Below are experts of layer 9 (counted from 0) of a mixture-of-experts language model. Rows are named router (the router's row for the expert), gate (a neuron's input weights, with its number), up (a neuron's input weights, with its number) and show model dimensions 0-127. Each number is 128 + 32 x the weight over its row's rms, rounded and kept within 0 to 255. Numbers have three digits each.
After each expert's rows: a language model's description of what the expert responds to; "gets" lists some tokens that make up at least twice as much of what it gets as of all text. This comes from a sample of Wikipedia text that the model never trained on. Tokens count by the router's weight.

# expert 45
router:098147119138075116152116118202143099131149152115118087176137136117168168117120102114096134151138151123186158073118070097100150099157142160166154085160100122114137164160136151161174174166054139188126120075159113159110116124076129183144109075083098113122152205066120144133124112132135121082167109163099118091166177137143071120134129120145160163164159168172134153104082034139093109138142
gate0:110119154063089185137147092106116136173120166102089102203159096141177111120131116109112171248142130150130103144114105083181142178110137192121093143175121149127119104141104128122170161121151119119158095136087172163123110090209126156150132124157139149149137155125074184158102124101175137133043131086074113122116102156092153140137141150168150161135155114124096187139174126097097144103154
up0:157139046124138057078160119128122085107133080090148140092130115096107131136120152150155144105123108034086109098129162143147126094125129097118109151145097093155120068076086113171172096143140200106124161096131120130153173172109090137107123143160093194107135076121106163082123169126157098150168169132115129188121137136139124086075180134146161163124035180152110145130136106161071146139108
Mid-name syllable pieces. Syllable pieces in the middle of names and place names, often ho, il, or ro, such as Ya-ho-o, La-ho-re, ra-il-way, plus City.
gets: "il", "ho", "ro", " Ho", "co", "go"

# expert 55
router:127177124174137122088139079151101173142138083080118173117071164138107109129138144107118102127150145191088104166168140105160120112193205135123108102097100138142105089103166153144159166113064136133177156151082124100143106129111163202085147129140144128166108129076113129181171148097078125106118171073100123096130159065160189108104175147113135160177107104127103147098159063098163172147100
gate1:115130142102128133110128131099113089130115058087132154135068112107153108133092120159142159044170123132160116153106103167168123140097100051144115141089120156091149143078140163156135091137131152192080130162147159162110115138158142092183150164165145077189093117117064151214141133117143141145176118128065158182161061119074105131089068097113089143101182115133108138154152118148165129098140
up1:132144075124083174099120089127129123121078095074175127142086118131147115141111140125204078106073031149103109172134123153118108148117096063151153100067084185140126183134162150110095088172153157105074118154137160138184184162128109082131048107089103106165171124132080136129164110120136138117131126125132195080127130124148099114153126130137058157118180096158108113129110098147155128124163
Units and measurements. Units, numerals and comparison words in measurements, like mi, km, metres, ^{2}, million, as many as, over, dashes in ranges.
gets: " as", ":", " /", " km", " mi", " of"

# expert 24
router:131131149116109138142080138133185144161170080130177156136160158151147137145136104191094104147140123139147126147207144148099169165174147144158113152161135150117151063086115107128108070166089115138175142208105114102140122120157099110167118145131139134141145092123094181076136109110137094102131143060081186140098118115204073113133043148144041112079085141115122089090137138096093136143162
gate0:144146108143136155130141181129132233128153119121156139074110149117132125151194126129161141216130127103179082164154060157077131143133089159146161110109125104098133139115179139095096090114088131106171107114131094129159118119109129147112127121115160109137193089034084140106126131113146088105134083117101154118185100046139131108128084115085104185155129079161091116101128180155147096174170
up0:143120107100131148199115153084129126165174101199205093098158167176158124103144143080132077150158121114119103124100138099170174141127064153131076100137066095085106130055117110165085113078141099151176106103121128093156140178117137154068120140122171153096147183133106139133086129128122107094093097113158175172162139104130128080141125145139138137121078139179051160159175136126080102122154
Adjectives and suffixes. Adjectives and adjective-forming endings in prose, such as strong, small, local, political, knowledgeable, Jewish, obsolete.
gets: "al", "ive", "ical", "ous", "ed", "ent"

# expert 33
router:133113110104111173109090097154146103123182219102084060103194154103099196134155084077146133088078120090122148090116094139109170131130091146123171119114149114115063171122142150199128101129099096150092101088122129161124122119120124107121120092177147181125104171108147146157112105157115140135112101086103042151186158113100145155071156138115101121097133153133092205118163098118180129166129
gate1:099081167133095117147162130109123163176116116125116169224144119098084122082077092130115085117079168110231121082160086092127148159134127151089104151095098094131133114153153133097167132099123107135157074108148129153102146106129121136110111157099074161126095114106083092077122090129196163097113119087116123130077141139128148083107138130138107152129018123160133092146147196130154189106121
up1:155123114127134121149161174135109185079104149112082107108156135119111152131111190163100111130217162108120119156138112100118115135165127118144125153109159100139131140155138173109049162106128211073116142108151153114149131188074113113122149131113139155149145094073161173131143143165082125133141086123094202080167150094172083119148098110112170110110153164115190178045111104066157162103179
S and suffix endings. Word-final pieces, mostly s, plus es, ers, ing, ling, after name or word starts, as in Gun-s-moke, Je-s-sica, Bu-s-iness, Whaling.
gets: "s", "es", "ers", "ing", "'", "les"

# expert 15
router:106130143113164123142192086141112158148046105186170137108097150107123060156116155100136110141174102146100111147128104177113096198121123139166146115134200130104066117135186176130091091068140123130125114190096078079074123096144086091093122127161130136155157145108171097157102183114124110195123111107142089116112098112154129095152161135204120157082121167128146157159099141138162121174086
gate3:124133110104115112190166119039137152100190147119202177059128152189106117177140149131123137136148134102159120125180111131139160149101130141148133142116167185098117130129149075105123117159169134162097101078120129107099133072158105104064129197142167120100107053127120162113089144112145168083153131069127134109083102119148124121090148162087155106119078068091056174129122108101162170126134
up3:177099147104095139147151122119089088188107172167129162117095087082136107156119116139105089113140129138149085118175190162168113145173096106067159140081148170153107152150119135123126135113098159160146120137162084143149135123173110140133110124075099151158170085087124067173150139117086202070132118141105171098106113136141143202197154089168155133085082115151119163147148108146057061112078
Sports statistics terms. Word starts and markers in sports stats and infobox text, such as re in receptions and rebounds, inter-ceptions, career*, Total, goal.
gets: " re", "t", "*", " st", " un", "ar"

# expert 54
router:102164103076147137208136080119131075132079140066141133081134166168156166163084151123143153114166093162203118113143108104156178119143120160150122118115124141139093172096179087096068108143249180116086214147127121079126119167090157133081111125136136144123124117132145133117160140167078146124145091133132174137117081099136139162142112129097128134175116140110130167141156141136100117102056
gate0:152123121116049128125115150130112158049147102158096143125137133116117145151087156152134108127131187103103090141168135095145144144058136128172119065093167151195189128184053174144165115132064098113152103114089137115165116098131100130144148098167170061149078089069128118131098119116179092163130140152163136166089141120087200144139082139190063124102143135127115143106165130123142146156111
up0:135095162127165089125192039130169100183098133108160117073162109113137116146166118138076109133115138134164141081044176146065135101136135155100098172156128115119141092135138056115077127123141118064103153125181071117110136090144089147125074132063119119101165105110107127142083133148126169175213127136117126098170116145159095158115100170139091126144074103154130134157077101115109145088103
Mid-word syllables, "was". Early syllable pieces inside words, such as anecdote, compact, militia, Democrats, emphasized, plus the verb was.
gets: "ce", "c", " was", " me", " comp", "re"

# expert 1
router:093132112107119098110177112160116179114046133156122146081143122146142149090074158114123136163127136151108151141121122150110072129090208116110070162140058088110117127151128131129056147108171109176149153129126136141139070133102152181009084137136071091095142098152139114082128075128150085141138204111120164123127116125165103104125133086138206130109158148127161136146147116129153127101180
gate2:099035228121148113121166120153095099125105126100111046124105133129139095162096099068112147095128113078122137137094123186148157144077123125099124130159169131089167119154097108104157113172145139116113095104153092173105112136104129109100079134114100149155092109086129136160099100147117185150118107130069069115124158172117127175165119141199138122184095210147099131141107122142108204086115
up2:127162142143151076159090122126070126158104102068105091130105108116156097133157130092154132078100152151114146088105169135125148168149069113155155165099131186037132183122122110094162151129139105130120143108163127149117097156063198106139083088107124122116143130092110110125133133181082150136072119143181123068129117127135129132136078175049148095174145112107159124118033087131064100086122
Modals, conjunctions, table lines. Modal and linking words like may, can, has, or, and, with after a subject, plus line breaks and pieces in election tables.
gets: "\n", " with", " and", "la", " or", " has"

# expert 19
router:137117137179110126192089074127223095086129080106105124133118119160186158123128169112141169145145173168157142159101137128167082164128167116129200120094190089115108150126102146096188135144170142133131102122115215124121119102115103162117116144105152152147120150168127111095111117090112111079105135139167055136130191129114048153160183109177171158121171114085121145131140130166122137178091
gate2:151123130141136105139141174094101142135088119145098148096101106110122094143177125178109124133126119078074139160213117136133082149134175134114145112065111129071129161146073090135062143136128143127172143080107126084169080174139153125153131164106151079124167087110124171115160191220067136143071179117129109068117196125105147139134100157143102147072104118150110125156144161086138134055119
up2:150111158130110136128105113068112096155114158122119101079157149072099158073133106136170120069089170111176113176116162112210093092175134091145117078073173152142130137123125144163160146161084167098218173123084137093176160173103121138104176116167155143144152105167163099091158101127131120110033157147116104104161140135158186120130113130144118127100157107145156160161165117113142110107191
Copula after subject. Forms of be and became right after a subject, especially in definitional openings such as X is a species of beetle.
gets: " is", " was", " be", " are", " were", " been"

# expert 30
router:102086128122113146091135167140193182135130111154138165076132125151141124166174119126100092102111082159095103117239120126100161154114174143185106120172132153179071088163127188134108126162122116076138122137071121094140112134137091078134106090135087129138115090081141161086080128072154138148139087120097125187110132154191072102164087155173089157108141184133099164128123122138111160157083
gate0:147192180114115163131165127063214187143141119110158144104147148120164095113089147148074140137147163134104099146146141175156124110167175193109146138128143073125100060160137158145128113170108102064160108120124106134101150113129160112109095199152112185127112160097105137107187076103179116087207148093099144100089091089155084096172087181142111111117121101124142117152112152131173122119154
up0:132092131155181112097108131125100121195116118149093098130124117073094135048144127093165151140138075140071117130087135131112110079171138083159110168127076081092189088106164134164123130147126131102136178171136138077136126135077129130141143111164119122125122158175143185142033129131112066147096118111115091132077136180068154115111133115120161110137080120193199117122194111093085098127161
Sports career prose. Verbs, participles and endings in athlete or politician biographies, such as professional, played, served, football, arrested, competing.
gets: "ing", "ar", "ed", "al", " a", "ive"

# expert 6
router:103108165088097137105111145178187171139127173131135195094150181150112111091122075157085121125136136159156147058155178087114135095104106117136104136116131136157132126083164153200094139061143108189164095212103123122118102124141091178105179059090146135156119191118129126125082167115165099098092137194177123112176143129157087138131117124122143135170107094110177160137121158121109080102124
gate3:155130140091136129118158104173089130128157139082156113188096112100164164109165148139115080095173138127089083128114151120121167041017081082186135115098154175107091159117141145092160114164089161131118082080163128083137134135096169153119129158144068101133135122073126152124210086178176132155086115111141150162138092111118084137131173155135138141134145151181102115120137089182116136135166
up3:109112121133149211111125116072223152107146152122142126082136146124092133112145073147163178112067122125141218102147152089167076163189194171078166140108121099150134139129127150129126168104218103169120191165106143163116116134137056101122109113136168175138125158188140121130091108141104137078128183156166121142121121152126138136114089108109114184170110117169121140135152161146130103135134
Preposition "in". The word in/In before dates and places, plus word-initial "in"/"st" pieces, such as Independent, initially, constituency.
gets: " in", " In", " of", "In", " Ad", "st"

# expert 47
router:122099170162120139089092107107132116072123128161103182100116193071102095150169164114132092131131098109138133144082105138124170101162064136168069169099138116154127184142171124110126084109115084136098121148130115151144136145125145088099112071170127118176089134039099213080076140112115134120122141074132108172124090120053130176108154157106183128145192091146160111109171168093133154133128
gate0:137161147100091096155145143148110123123097126098155079140108138125166153160179147115065072137186096121161104050104132155104185079094134167098163155104146122077090099112094099113071111121193164130119102096152105064146165146127103132101130141137141129058123201134102089134133136161114127122096095155108193154148097051110134082160150141152125073116114128087098094154055130128092173088129
up0:049144122105128122144140105129147134089136101066120118102119100151169158126129084135161151090128131160047193102174153114148198114068132110154147139054066099084166162101091118137129099105119105153097183172176100189160118094144097104192135135123173156129148098159076107149124173184189147139158113139136113108105134088126105149092123153124159189092123142095140139118122100141192108165147
Capital S openings. Word-initial S/s in award, music and film contexts (Sculptor, Science, Supporting, Screenplay), plus e in names like Steve.
gets: " S", "s", "S", "e", "te", "lan"

# expert 52
router:123095085136116135134105125127137194079086109150133167130091072119099162132120088073150173140114093141144057132121132062196109107165085091172088096148140107148123160118135129180089132077154180114126167079109110123121097095125145107089149081145148229080161067125144172110131156158122102164112087185130137155133134102099184103156179135180150138155124112143113157181131169155144154096129
gate0:087117117098174167162168158082105102112148129205135124149127173108146155139124077117109130109151133086157147079174108101161131123164088146121072146135160118166094134074110133174059117098124095140169099093131088111128139111164119112163188083122137101135087202162126169150120084104113130111136156149153135155144146173190107125171160149129136136134137127142063136071172130176030087075081
up0:098113149179159109108123194166125127092138125112084142099056142142059118053148116121161154104097151153118132153116114103105166083188099106154127159069129123177127106183104114184149183152143160111108137169089138145144118199096126142151124083152153180129074151172072085080084096129137101183117128112115162111127118151097094116078161123126085134160128101107159154120153145161194165067135
Initial p and c. Opening p, c or re piece of a word, especially praised and praise in review reception sections, plus etc. and c. for circa.
gets: " p", "c", "g", " re", " c", " P"

# expert 18
router:122108148114172081144162138131102116118080135096119100111140221118176130149077145085160089158136128171126140186160124176094133123142114130122144079142118071114090122149065110106095109112103160107147124094156095106145085162080171074167117121215120138085123054115122183112107060187128080152107146121131065101155178095149139153126190168111103130099136113136088098117116112103119071113122
gate3:104142129081113131231141089114181072150138124114081114117132117193077132099173102128115125086183112127114087142109148109149194124184138157164097124125155119126149143061123120115122073155076140084156114086079159134105120124112147173131103130126135136144047100133100138115157089179110153094116079105136077114128116148106146105144116131164168158116171116065122152123147170074147087212080
up3:149103162130097155093127128123136159034143126119162082145119119029122128154128049154112073094081146120168156071099098112109128146074144127149122150115122134138101107086119106160115154112175151113092116129178078068118113118128147091143134136114135156103135089075213111104095142145106108150176134156096195125182083096088115130181089149139161109116074150110103197167128103098113133113094
Word-start po/ma pieces. Word-initial pieces po, ma, Po and apostrophes before possessive s, as in poker, potential, policy, Points, band's.
gets: "'", " po", " ma", " Po", " Ma", "po"

# expert 59
router:100145144128132079156147095125122098057075076165137108124133042102083129139195123098150105163148135087070088113111157126143152107156156199157038125125119153098123170203141084120129152173123141073137077089109091115179151162125125139059130156126135141138136157195132194108150130110171118135138136116147167169149090125144137125145141111103185154133143166121107175124128087167136149076145
gate1:131158150138133162090121091157162128150128117182141131139138166090116139167132128098134071107143115128100110066101097144153075109176072109113120081115123116155115126062117139117132131069121146136066182160120145140123125113181135130123127113152172108130111141076125136183141185168082114098073129157094100096118106230053106131175163129141163124126092106153176125187140144114080192118041
up1:163120117110176167110140113123157129162181136158195133137133136118191137107124143129125136132074095148068131129128167157064139133140109080106112149151130055157125131131118114134141167155118116117132078180099111183196119174126091119085099087131134094088149095108121065121077114135109154116214199160118120153154183117165129119163080124187147082103084150092098168189095115139116129151063
Verb stem pieces. Second pieces of common verbs and nouns after a prefix, e.g. comp-ete, comp-anies, le-aving, ca-use, plus do, allow.
gets: " ", "an", "com", "e", "ar", " do"

# expert 35
router:083159108122218115154095161186174178108147123146149094097149121138157139150150079113160131148113152127060051159073115117122130118141088123144141176101115058094128132137127095159163135143104122183173172107124166203192135112153120118133076143095139100161075173125177146102120120118111129098163082099109152150095099097086110132125128162114091152109110158164138181189116120137178122202134
gate1:103155107156127145102187165082098104140134156115115169071161141156145105130110184153112085164179131115083162168152143141147115164132150138132110147187112121123117163107096098058143112161130062128171136053101095110133123181218201096175130123108158134119143136189094205113160088093144100121118099135097093167066111177155186128133112124107158106088153125133170164140099155151153122142139
up1:124131154109124097143129155140109132094148114110138139147128126108116159151164153097084150110158139156153136181123101186052154119137124114107152150164101123158134052104176112064109130149142151051072134111123114081131087046112147165120121172097130138166122143103115139196117167112037134189142147144076124083157108088184147132126141176166076181177102139132109150160146134158137178116057
Letter y and w. Mid-word y and w in names and words (Cuyahoga, kayak, vowel, dawn, Hawkeyes), plus modal verbs will, would, could.
gets: "y", "w", " Y", "id", "row", "hy"

# expert 28
router:149138165121187190073087153115138129112106102107118119091126160139071092133145148138145030118172123178115109123119153145203112168155148131109152150133136101132127115122132118155185129128068145141163149118120125134087134178132110096132133161124159139116178132152145113100184111085143122073062163114178105186147110091166107147152124079131184166056123080191196111118117143072124081095151
gate4:145139147080135088085118138152103155107112165169164091109095132142138127148173148130132108113121135185096114132137099103079086113095124107088127127140095144074126109076199156098164133118152151125128119122104103051154095110196168115132113149097087125148118091064104115182091136124143080125108143106104169133223140151128050017085097166097157107166123142122116144147145140177122087077117
up4:138089105134144127166090142117149165104127143177134153105112137135122229131149171157152063107114156217139086157116131115137113130143149109097042112048120133070191139081136084124161139082130126145138138120177144163134111102105159101184132093115100079113126120108121166199081168135120111157099109134142152151198112120141087087112121144145140100159106123063102108197102135151150078128107
Ordinals and time words. Ordinal suffixes and order or time words, such as 1st Baronet, 16th Street, first, second, last, long, only.
gets: "th", " first", " long", " second", " only", "st"

# expert 27
router:153115144179147072091141064135115166108115086170143165101130123209112153098119215085121172109082132117095141106116145164169101113137114112167090129076133116126117128097159129199169089149085184168104176096107110160113177149134125128119094109137164109129165128114106075132212131132118089151107110118206156127133085144155126162107105160174183136152134126124105135059150144102094090174152
gate0:112104108172102105152092131168117126053107128068120116155151145136130094073142121169083117088119091138103104123108130100110204121133141077145188098120105122106166236118138154070122172132122112124117144091133159172186146083148154120155168097085117060128087138135133154137090141126194170088120148154100136136142161193123132085111126104071141128126094135166162208112118094126160163102172
up0:164157115098123146035153127122128123191156145168131122177067187107049120098126159123095162089119165113096118176091065112132025083163123123141138097152107124114060090147157119148134107118139146054175135140147127118079110142109144125207151134138172106139096157121162130169153142163103109129065120136164102063084140109144113096156109138120135087137129118181131102156087129126127099115115
Sp-word starts. Word-initial sp and Sp, as in spent, space, spoke, Spain, plus place words like Mount, South, Val, and table pipes.
gets: " sp", " Sp", " |", "lo", " gr", " South"

# expert 61
router:178135076133114194122123151144125128174143110073116105127162180128075179111164094141126089089103128078137119118114116153112125106099130065153166146153123158120096109122110121160130131177129135172113104162138121136202137158083092108130157110162102116172118090086127138150047101221091113153124170072142163189113163074141081160108098138149193079059134148103137110136112076110154120119164
gate0:089085142112100207083140156175138102214175158148118045138162145143088108192145099145163144086144097115115128151093180160084086143164099110162162078119095140150122096161166113158101123129109161150051113153105129117117160138137093160162124139130118116145112143142146119218138136131122105122113043141146106149189173126169151127116126144161112102102162120124175099136074115180111124128184
up0:159135137115094142139051155184088134118148101112124104157146145104140136153173178178133110083138159091145086164143095095133136114194151108206089107129132159150103090114170118078089137153139145057121118171088144116174126117070147077184144170178111141123160099134111133098144121146138107074079071146115170126099118104116109099150150198104103063113119140074057099124164165163126111110162
Proper-name word pieces. Pieces inside titles and proper names of albums, films and brands, like Blu-Ray, Wi-Fi, Christmas, Best, plus possessive s.
gets: "s", "le", ";", "ad", " Christ", " Best"

# expert 41
router:133139109102127177150146053186188136140133116100115138082104078112134115134138117107049130157177110112105073111096093145101083167148140186144132145109112114139172157054147140127169105153118147136138111187099125079158059141139105107141091090073089098175126168142103161137130194161096105140134133094098170116135121127151122163152115115115179082068197112169156148124070102128098085180135
gate1:148137150138150099138116107120093138088154133190126106107102147045118133185137109115133125113153130105184126117141077062102117097164194170126130111131169137155093153110142133152091127072122144161124149128053146160135144080183139177131090166133165132098109156118151157128142100131121204115129126143143135069134154111117150140109165142115113235133079114106151086178173111111083232154096
up1:152155148105137155106123120085147096163106165091126128107134114135179128100090169132192094157132159155116134129076163141077156174077110067145090189176057173080154091135099105076133071141112133085103099101199082109129130121165169100132119099139040101188079144172149146078102109083110110155170135108085119083101139130140092114150118105101141118112145139120129095102175129106153102183122
Sports word pieces. Word pieces after a or su in sports biographies, e.g. athlete, ahead, suicide, plus goal, weight, year in rosters and match reports.
gets: " a", "st", "th", "cc", "ad", " se"

# expert 34
router:144170119131096109145138167104119096075129193188149149142144110065117072069084116151121155124096124211140146072091116084133166116170091119120173130169122123119097117130153141117157177159176171134130097163081124137166190137119149173154084074108159131130143110188111092135087118116104172168179126152155086140121138093133168159111146146167171142120145182153079117187197106158104160132149
gate3:138106120099079141079116121128181148088174109164146135159084147142120144166161163128132107162133063119168089151120162140151096100141142128048171134096145108133171156061171113151108155107075069130124147175129134110130129093142126084190078189166161148146047131151119166178109154162152147123104114117157118130117153133069187161177117167079103100130116185148127122132144165039121125103126
up3:131089172131148162080103103144141124138122115131085160049147090147155114117089136090225161110125128086196146140165099167092133209138097113096125076139124106125112114152149130141105160091097140128135054123138170137104141100070136131099154074112115138120171113086140141155143173141117107112161122107144124110095095110109100142064133161122153127034085106085098050124127129128084095066091
Foreign name syllables. Inner syllables of foreign, mostly European, place and personal names, plus accented letters, such as Francorchamps, Gravy, Bovin, Lodewijk.
gets: "or", "n", "v", "vi", "ri", "ir"

# expert 26
router:097117105168118109155198125128167157122087090143160167101165106128146107144121075105117122144125119181177087177076125103163119104166154111123097125142066111145109073065092148112073147097156166141096066145102167139156129190141129151097089176107130117090159111092130123115111159136183136096158158121142103130094150101147173150193164103145191158113152107114164090185102157211154130069138
gate0:150209132126089128110202140134124087142158092125155150159107152118108138145131163118139165170132209182123055109166054136134060114108155126116084084149120085129112111081119162150156101108123143156126115127080158141134117129111070188123136108161129187098133169115108081090141185130106116089153115111067107131094150164104124155085136089109143140143176112154090181090158081135125162163198
up0:184144084144173191079160115180115108148122098085153112165104095096138122125122140095123120165122165108102143062123113124118108150121151178053153129157159139170150067125154174197137096071136113157138075111096179160157132113079108121117151107178131180149074163163147071153154160123124101121116138146140106152129169108095097173121116125127081131151103090144132171130151097083076206163065
Auxiliary and negation words. Auxiliary verbs and negation in running prose, such as has, have, were, do, no, often before been or not.
gets: " has", "n", " no", " are", " have", " do"

# expert 11
router:133128093163151120102070137107106093112105121120132184175135117168137103094087095128134153083094079106169154101054178088172089120099115088132108099091129112116098103117124082120143159078150051160090149157115165158161134094180158099168122104150106095156079179155101118173104098080145142096138166143109082150148151126135067157079169164108141134153184127083140116087101158057140130171172
gate0:140135159148136191168087168100122113137150126067102053153112166117121136079118068121163101174157143173101155163099142142126097081073109168133158099162116084097173135158154142176072090209134106101125069081141146114113110144112100130120148156110144087104119135083122118147128117171082088163099156140208141130033137158098107131128153131117131133128161171071143137100124132167118100067155
up0:087131032156157144085144112118114146144246155113122116117119171131111088157045123141163101158127117162114123098117123115139135139091175113092118090152108079124134113119061158088153165118142149118105105110143122174131132140121104160132103194167124098125125075140166139173154156105155098196041142176186114102136127116145140074102110079106127174135145183089160116106149137134075130141144
Hyphens, surnames, years. Hyphens inside double surnames (Guérin-Méneville, Smit-McPhee) and name or year pieces in species author citations and tables, e.g. (19, (18.
gets: "-", " (", " 19", " (19", " E", " &"

# expert 23
router:138123158097105222168103165171096108146170140177116130152159192093082135155101083160104153173124220093109134097114057122082124159133122141118193138069131099111148116156093122121146132110054148157192158130115187123109108111095107142092139113086119118114121166113135167127091084129164115177110170092157156114140115175133108152105110150139061113120086134112099161090131059161138135146134
gate3:111145087143172112092142166073092163140112128142100117141181114136127104102096117139131132111131122130146131066134078158175179102155119149139169120134151186143168110111190074189113153083154115107096168128115143141144127153131139185160099125117125141151124071134082125079193180219091156130187146156131200144147134027097123132108163213095133137115134133173100141125139120136139090141114
up3:105144114119181097207122116092153149150100111056142201091133154177126072107148189125118097175183151092157159180142113136166189188151153096171117162122133187172083117096139124103107084128131131090142142102134098164131145159120156113142087189120152113137118143114130068125116133137088190134154136098138174205163076136114164144092106140112220122102144128124110109132120128144143081141128
Mid-word syllables. Middle syllables inside names and words, especially on in Arizona, Airdrieonians, plus ttle in Battle, ma in Diplomatic, mon.
gets: "on", "ve", "mon", "ttle", "ke", "ance"

# expert 2
router:131075154083188124055086129159130101112157166105070150134113058096140146159138153117099090170097105084104141125068152136092104126160115110118190111111148117168117143187107140113088051100112148105141129096113130145093099109150150121121146084140173106117135146149162180145154064182139125133098104161084144159077181086100104140144151148109141068157169104174136112124143216108162080097134
gate1:078128099193165145142122140127182199069112128141129103128053156127105163136126147185114091112120136156140090098145167086165141105160145176111185126076121091131090163116068149116101110106077119171124139161157121110111101127170079140121171143101131081125155138105126195110156135097100175182180118134205093155094105085143128092113121145065119150149107059147171124070106139166150101132127
up1:072087112117152215072163101175138159099135085094091091152156148104151069109176089155134126102161135137143115173139113078127090095132115172117118150049134095077156148135102131137151082102079143144167120172153145118124185112132113132166120153158173111083127082083145177116157139115135180135151140141098081175078079098110105111130166145113157095175089113183135131137191150181123086099121
Heading starts and Italian. Starts of headings, titles and table cells in entertainment text, like ===, The, It; strongest on It in Italian, Italia, Italy.
gets: " H", " It", "H", "===", "==", "="

# expert 14
router:124139132087156085073160157179076161135058126113134173148106183144153124130133155079141116121135101118152096119108104104153143096109121131100120143102091085099154190100069113192075112121100183186130153139080165157218150072079085140173147130146159198152106173108112148121140111117174110168154157085090104147183100125153145120110134117158147175171140092137173114099172118133148116081131
gate3:095142151129101170149082150072151117151163129040150109161081129119130140116117115135121118106208140161099078147111130159072174140099141040117122141194091122124113181096082133071142074198125164060116153116115178145126131151112109137132182094104109166060108117069102133109119115122178123085117105115173166185122071153127077150161158133148124116103163136140137134102091137113150136122151
up3:124065137176124128081154143120092188198154106133134131110101114093157115160123153145118157094173132086128129151094141125190131126135073133134066113086174131174140123131197076145114164093080089134179179214142094151133117137196132123101151101101052142087167107145111123100102119131151164099147133154068109106160133105105142136136077166084132158107164094109062134131142159184142138090158
Infobox labels and codes. Letters and line breaks in list-style infoboxes and database identifiers, such as P-D-B, N-C-BI, Ch-E-MBL, Genus, Category.
gets: "\n", "D", "E", "C", ".", " E"

# expert 58
router:154158125078105138139149055131159116164152120105134133089117182121143102129103150162089114121137080100127067172171109141109193113112202118152073149164121103098137159122164144168132105143100186157165134185102085155144124148160074127108132157130123090099143107121117134136134172154081154160204146068088144066124136193104044059135105131130091159126176088122122073158169132123132108130141
gate0:133142070153090130102174129108130099130150085141102149148148130170125189153021143198146105119115103134174116142143075118073175094124078136146105103172123149064104138092108118122167163131211114180056113157125152164103128105075083063096180145120164126144128102149096135078104166114144141118148119128157139107195142124127112107108159078169163156151136101080124138132155083103127097130146
up0:119086119139124174177135093143152079102151176134085144154141155125124104143146128108130120125203186079094117105179164109136133185130151150164163143124167110140168153187072141112145074143117141175161223140123091103126179138153081125129121084065178129110118147170120140107125058115147143103140101129158177173134165077118130116144060190096105115085076115078093131141113127153076110129106
Quantity word pieces. Pieces and words about amounts and measures, such as population, total, average, large, plus ce in pharmaceutical and qua in Earthquakes.
gets: "ce", "age", " a", "le", "ate", "qua"

# expert 9
router:157123116136134091091067186084067082165067037162120136185089136133126100123112213075117091121111145101158105132084105141177095111121108063114171140121139101102089077117073144133052107120084115117080141157108134148139119062189150136166147152116167105113137100148082165166134137127115135125143153109132109127093176094088164081124146109105115176116110136118103119129153081087148147113149
gate0:119112147112122136069163117078175129199094134092151114112136090167159193104146126147137122192126140153083186074115095151087111087143129145129086141124139111075115146178132147087139099165144118120191118118126107121154105143115116117088100077167091122188062150154087106038120143180121089153080068099083094145123092181123146162130077110078135138117127158103152114111167146162102125081090
up0:109106125121126067074097111165168161082101116125186162180111126146066116144157134128121104095117058105139117116067066108171173181131094090072154127179167076113097111081132122131112109100120138053117097078120135137096135158073116124102097155218134128132150155108194124085112114116151111155156128135097124152074156086115184099122140117151125200169170140167095135131139139121168114132130
Math and symbol characters. Single letters, symbols and digits in LaTeX math, code, tables and abbreviations, such as c in ρc, ^, _{, and D in ADA2.
gets: " c", "C", "/", "}", "D", " C"

# expert 10
router:093162098116173128165079147125133121173070110043052141175102117128129126126125192140113138075096103082133193147112126161140115140086133080152108155095105118097110076135092077110130079085059136197143117113124139175112089106163171126165127134087164125117163143136087116091151162176168172139152090149125134155093141092161094111116137095160177089120074123102167114079122173091160141117139
gate0:065174100076176121167098125191149141156123110116139157071089119164125152181131147165154187131103121117185150157094071151099145137138094121139161122107124145115119145166147123050114128139079166112179117104110098155128114087099145186121185136126102053060100115107171127084130145225112137154151107134118158140183146188119132105109165089137132116093111093104133156144115124095135162077174
up0:131109140133139088171088204112121083116076120084166107126090175136137137123106082164146126146151101115110202165142062122069133088085120155124133158164136154111068144107147175053154149096133107149130159102118149111118115112159109166089098168134162141142100127125131096048123115184160172114154133153092141141133134145118069129165112153064178145074199110078072148162096127140144101083111
Word-initial science pieces. First piece of a word, often a capital after a line break or heading, in biology and medicine text, e.g. Hemolysis, stimulus, Hazards.
gets: "H", " st", "\n", " H", " h", " p"

# expert 7
router:115149136121096180174121147080232128136148143087150126111157151068116128085126127148118108118165113116113117152200093123184119124123156157120117157123110117108146080128118142111130069132127113070171181102132059116133091147100097133145137158122124084117159123098159138120133110126080076159160058154074091132109116123064165139161084133162011133076093133141157105085103168141175135142129
gate7:100144112052167106106110108181114189137118081131038106191120108155122094086109126168096113091120105114136133138194168118174116142247096115119163163137132086148130073163128124109121079120130153112137080144111121118120117126211161091132175118159137090112183071096133136153129153117139170090154134104143059165154101135154150082141157130115155130132155175137166141130142137104142147168156
up7:104117096118115126092090191131135122139116144068073109143117143141137159119134158200074143139102161156134110175153164084156166076126142088178052178137134106077099168082148081102098189132074130107167132169168109109156109110157193134172148169104122189104161139140103176152125122100147175072106126126209141161167117124160125097164159111134108149130115175108130122126130136174125198112141
Noun endings, abstract nouns. Final pieces and heads of abstract or common nouns before of or a period, like history, role, version, stat-us, ingredi-ent.
gets: "ation", "ity", "ment", "ion", "ence", "ure"